Below are experts of layer 7 (counted from 0) of a mixture-of-experts language model. Rows are named router (the router's row for the expert) and show model dimensions 0-159. Each number is 200 + 20 x the weight over its row's rms, rounded and kept within 0 to 999.
After each expert's rows: a language model's description of what the expert responds to. This comes from a sample of Wikipedia text that the model never trained on.

# expert 13
router,219,226,164,212,213,194,196,176,209,198,207,214,176,214,171,194,210,228,218,177,236,208,196,197,222,209,180,171,212,219,184,208,196,200,214,203,169,171,163,200,172,168,186,216,171,201,153,213,204,179,186,224,192,241,178,247,178,214,204,218,227,179,213,171,206,187,189,231,213,195,200,216,175,223,216,173,173,186,226,197,190,174,187,190,203,184,221,187,218,189,202,209,181,189,211,209,190,235,181,205,227,189,196,196,172,245,172,201,236,190,166,206,207,208,195,208,201,212,227,211,203,227,178,201,219,204,187,182,212,224,213,205,192,222,252,184,179,227,171,198,198,218,201,200,192,208,171,229,225,221,171,203,210,240,169,202,197,170,219,219
What it handles: First or middle pieces of longer words split into fragments, mostly Latinate verb stems like ass-emb-le, cont, rem, prov, ent.

# expert 8
router,228,199,197,233,202,210,192,187,206,202,202,207,162,218,229,174,216,204,229,154,220,216,199,158,227,221,172,214,214,224,202,228,183,192,204,232,183,203,179,198,183,176,165,197,209,195,174,215,232,178,187,218,187,226,168,206,174,220,216,214,219,179,219,192,217,184,177,189,227,198,216,209,193,216,184,205,197,190,232,195,180,191,210,194,185,159,226,186,230,173,217,199,166,170,226,221,189,215,181,226,217,174,191,183,187,208,202,206,220,219,177,181,208,217,184,195,189,232,217,227,206,195,192,203,234,219,184,155,185,214,209,244,172,221,221,191,186,202,179,180,210,232,181,192,193,223,172,217,212,221,168,219,195,223,176,212,181,171,206,179
What it handles: Word-final pieces closing names, song titles and numbers, often before | or a comma, such as ive in Live, ar in Kumar, 025 in 2025.

# expert 18
router,223,218,161,234,209,211,200,198,248,185,197,208,179,201,191,198,226,218,208,178,229,209,193,195,216,203,184,204,213,198,192,219,174,224,194,245,193,221,156,189,169,187,170,186,205,194,139,213,226,161,168,232,163,205,205,225,192,201,197,223,206,190,212,187,225,184,190,207,192,192,215,196,212,207,195,186,191,183,231,200,186,178,192,184,189,182,210,188,210,184,204,200,182,181,201,215,178,224,184,202,235,173,200,177,158,222,185,231,213,215,181,174,206,220,169,165,195,226,208,205,210,199,183,196,236,217,191,201,189,231,180,216,181,224,234,197,185,231,189,202,193,230,229,183,231,222,182,227,234,219,182,215,208,198,178,177,194,174,213,209
What it handles: Everyday nouns naming people, works and groups after the, a or his, e.g. actor, film director, team, daughter, squadron.

# expert 42
router,214,235,188,227,188,181,210,195,177,191,193,214,189,226,205,155,204,186,240,180,229,212,211,193,213,249,178,189,208,238,200,233,192,205,193,212,193,199,204,170,192,203,192,216,202,180,208,202,201,179,205,208,207,202,152,210,151,230,204,234,254,180,225,153,209,169,158,193,206,188,218,196,171,200,195,191,187,201,203,185,169,210,171,191,199,199,207,168,219,185,229,191,175,168,220,211,193,193,182,223,231,182,189,177,194,206,212,207,212,208,190,192,216,203,185,186,212,213,229,240,188,198,188,194,222,205,183,162,192,215,183,229,161,213,211,205,218,221,180,174,203,208,191,200,189,245,190,213,220,219,195,214,174,219,170,211,202,186,193,225
What it handles: Capital letters and early pieces of proper names, mostly surnames, after an initial, e.g. L-inc-oln, O'L-ear-y, L-anc-ashire.

# expert 38
router,227,210,181,234,191,213,178,188,197,205,198,212,152,209,235,183,217,220,223,167,220,219,177,169,229,216,181,196,217,207,191,217,215,225,196,239,183,213,178,224,187,174,167,213,178,184,173,224,207,177,192,244,193,220,175,222,175,222,200,218,205,181,225,153,218,188,183,193,212,168,214,219,228,206,199,235,160,173,219,200,178,171,194,184,191,183,214,185,213,168,215,177,174,180,208,219,176,214,186,210,227,178,213,184,184,218,180,206,207,206,166,187,204,222,184,203,173,203,210,219,205,222,172,207,222,214,193,198,230,201,199,205,187,220,219,179,176,212,181,181,218,226,199,193,206,229,191,212,232,209,170,232,208,206,173,208,193,172,214,195
What it handles: Country names, nationality adjectives and their final pieces, such as United States, American, France, Argent-ina, Moroc-co, the word country.

# expert 35
router,222,238,164,228,186,195,221,198,188,190,199,198,164,200,224,175,238,192,223,182,218,219,210,192,217,208,161,202,209,199,230,213,184,220,205,228,200,209,176,169,192,172,176,220,200,188,172,208,186,171,211,202,182,202,168,221,181,217,213,210,205,187,222,200,224,198,196,202,205,191,234,195,180,205,194,188,208,202,230,181,188,183,218,186,200,163,217,212,237,185,226,193,178,179,213,216,158,223,182,207,220,185,191,186,172,208,199,220,217,225,179,170,190,224,190,179,201,227,220,229,193,193,177,222,237,217,155,161,204,194,196,208,195,212,223,189,170,237,171,175,191,219,217,178,178,225,194,201,220,192,167,235,206,230,184,210,171,171,200,220
What it handles: Capitalized words inside titles and names of events or organizations, such as World, Cup, International, Championship, Cont-inental, Open.

# expert 11
router,201,181,213,165,206,188,187,198,237,223,179,189,203,239,197,161,204,200,209,175,214,228,186,191,202,209,198,239,217,196,216,221,155,223,217,221,162,220,199,197,156,163,180,219,144,198,183,227,203,191,186,233,156,207,213,232,196,220,215,200,198,182,206,196,208,195,188,194,204,224,211,215,205,241,196,198,207,177,220,186,199,172,208,207,171,184,213,178,215,176,232,181,174,185,194,229,158,227,192,210,201,179,165,195,203,190,213,215,216,239,187,213,227,205,181,203,173,215,222,202,212,207,206,184,181,230,190,162,198,195,220,204,202,234,211,189,185,199,199,172,220,232,219,195,178,198,189,197,208,213,192,200,212,195,196,156,167,198,224,206
What it handles: Middle and ending pieces of common English verbs and nouns, such as guarant-ee, fail-ures, ren-ov-ated, unpreced-ent-ed.

# expert 17
router,226,223,174,207,206,167,218,188,184,201,194,214,195,210,208,181,227,206,223,166,211,208,195,186,209,204,175,198,211,208,179,223,187,203,193,211,192,195,184,185,187,181,186,228,163,151,154,205,208,176,207,232,185,203,153,201,168,213,207,216,226,187,219,214,214,199,186,218,215,225,225,207,178,202,205,194,197,186,241,194,193,176,194,171,171,174,211,203,243,182,225,214,186,201,207,210,162,201,182,230,240,178,179,183,177,199,187,236,219,224,176,219,204,232,206,181,178,204,208,237,193,201,190,195,237,209,177,210,176,225,224,213,178,234,205,163,202,222,187,208,219,209,214,194,210,228,171,224,215,196,183,181,198,203,176,186,191,182,249,194
What it handles: First capital letters or syllables of capitalized words, often right after a table pipe or colon, such as Pr-ague, | N-otes, V, Sh.

# expert 43
router,227,191,187,169,192,188,180,179,225,210,211,211,169,214,246,191,218,190,210,163,225,214,160,176,225,230,182,213,217,204,201,214,194,218,206,214,199,178,167,185,193,171,169,202,188,187,194,212,207,193,172,234,193,209,193,215,190,223,195,205,220,185,211,165,218,180,180,213,228,206,228,204,176,229,179,210,187,182,228,179,173,171,194,187,175,183,228,178,218,187,217,188,179,194,208,215,170,210,181,213,224,194,201,185,180,229,192,212,201,213,181,173,222,236,160,197,154,205,219,229,212,215,180,206,223,229,189,184,201,229,210,207,187,219,205,201,184,192,173,193,208,230,204,196,161,216,180,234,208,209,168,231,195,227,187,185,188,173,223,230
What it handles: Word-final pieces of nationality, party and place names, e.g. Maced-on-ians, Azerbaij-an, Ialov-en-i, Spanish, Republican, Italian.

# expert 5
router,218,208,205,189,197,201,158,195,197,240,210,208,165,219,223,175,232,220,223,189,225,228,192,188,221,256,173,208,221,211,223,224,186,219,209,207,190,212,205,188,191,175,173,192,189,171,153,225,207,168,193,218,186,223,174,212,175,219,206,219,211,186,217,153,218,192,178,218,231,192,224,224,204,205,177,204,191,174,228,185,174,166,188,175,175,179,204,205,223,191,220,179,161,197,205,216,176,198,179,204,222,185,166,181,171,204,194,217,207,228,178,183,208,218,192,207,182,213,207,206,222,208,169,190,230,216,185,190,205,190,194,206,182,225,213,188,204,211,175,175,223,229,191,193,172,217,214,222,235,192,188,224,199,202,192,189,180,169,227,225
What it handles: Country, city and region names and their word endings, such as Spain, Japan, Ir-an, Bang-kok, Georg-ia, plus month-name endings.

# expert 20
router,208,198,191,206,207,171,220,193,227,194,184,212,205,221,240,186,226,166,220,188,209,236,197,161,212,216,192,220,214,203,202,208,159,177,198,215,184,192,192,168,158,185,190,232,189,155,180,199,217,190,206,195,144,222,198,191,193,220,241,202,200,185,184,191,197,192,186,222,187,225,236,225,217,216,171,229,155,169,219,220,213,169,208,186,195,191,200,176,205,185,216,183,176,196,208,206,200,253,191,209,217,190,192,190,177,220,173,233,200,223,209,204,204,204,168,199,178,217,223,201,210,186,207,216,209,237,198,185,223,208,203,208,168,201,223,197,195,224,194,186,190,208,193,193,207,205,203,225,240,210,194,234,189,215,194,164,155,192,224,221
What it handles: Common adjectives and the middle or suffix pieces of general words, such as new, public, local, rap-id, integr-al, poss-ib-ilities.

# expert 36
router,224,207,204,237,186,212,174,185,224,214,198,219,146,198,234,197,218,194,207,194,212,212,170,163,236,228,191,189,211,201,200,237,211,208,193,229,191,206,157,214,192,182,172,206,186,192,191,221,188,172,183,212,177,218,179,233,190,226,183,219,222,183,223,191,202,167,180,189,226,188,207,219,182,205,201,190,198,170,206,197,192,169,201,191,194,188,204,199,216,187,234,156,191,178,201,225,203,206,182,209,232,184,217,201,157,210,186,198,218,211,191,192,202,207,154,177,174,204,231,227,200,194,197,229,229,212,203,182,204,180,188,247,200,214,225,189,191,221,170,175,198,237,170,181,187,212,210,219,231,209,169,240,185,205,174,191,191,179,214,214
What it handles: Endings and head words of place and institution names, such as County, State, Minnes-ota, Wiltsh-ire, Melbour-ne.

# expert 9
router,212,209,166,191,179,177,196,159,224,207,219,225,179,214,201,182,199,185,222,182,216,216,200,181,228,214,187,210,229,220,188,216,202,233,219,210,188,184,190,172,189,186,174,225,188,184,173,213,196,187,190,235,202,239,179,218,173,226,211,219,212,184,218,165,221,172,166,207,242,167,202,211,177,222,178,207,185,201,225,184,171,174,190,185,178,189,219,194,204,197,211,190,185,169,227,220,181,209,163,212,221,196,192,181,185,215,207,197,224,209,170,175,218,228,181,188,166,215,214,222,199,228,183,216,216,224,190,176,193,205,233,210,180,215,224,182,189,172,177,188,203,225,210,172,217,209,187,240,233,213,172,189,213,240,193,180,185,183,222,214
What it handles: Word pieces right after a name's first capital or syllable in proper nouns and brand names, such as Belo Hor-iz-onte, Du-is-burg, glof-it-amab.

# expert 3
router,221,194,175,190,185,180,194,162,223,186,227,218,171,202,210,191,200,189,212,176,225,228,184,155,228,218,194,207,211,223,192,221,210,253,199,223,197,180,179,188,200,192,187,189,196,186,168,214,199,197,181,241,197,201,187,225,182,224,202,223,229,189,223,186,234,169,182,198,245,170,211,221,170,224,169,203,198,178,220,169,193,169,184,187,164,186,210,213,210,187,220,196,181,158,221,217,178,195,167,211,235,199,198,181,207,224,200,192,219,222,181,170,222,216,186,188,164,213,209,223,203,203,178,205,227,211,198,167,208,188,218,236,194,200,209,188,188,188,188,170,195,223,203,176,179,202,186,228,212,210,173,210,214,229,198,159,188,190,208,199
What it handles: Word pieces inside or ending foreign personal and place names, often vowel endings, such as Gér-ard, Mirj-ana, Jen-ő, Etob-ic-oke.

# expert 58
router,230,201,164,209,186,195,171,179,217,228,220,202,174,212,235,188,210,194,224,175,227,230,182,186,227,212,181,199,217,211,206,219,203,231,215,221,173,193,174,191,183,171,178,209,202,187,174,202,225,189,202,211,190,236,175,228,180,221,216,226,220,180,230,185,229,168,173,218,218,203,221,205,187,212,185,194,176,198,229,191,171,186,178,178,176,160,215,196,218,188,215,190,175,178,226,221,176,222,179,224,223,178,205,177,177,192,194,210,225,211,176,175,213,227,181,177,179,224,216,226,201,212,194,197,226,218,164,200,214,197,212,216,176,218,224,172,167,192,173,184,215,231,191,177,198,208,183,229,222,212,166,219,200,227,180,200,189,180,224,196
What it handles: Inner pieces of proper nouns and technical terms, such as surnames, taxon names and codes, like Earnh|ard|t, p|hy|toplankton, B|ug|ti.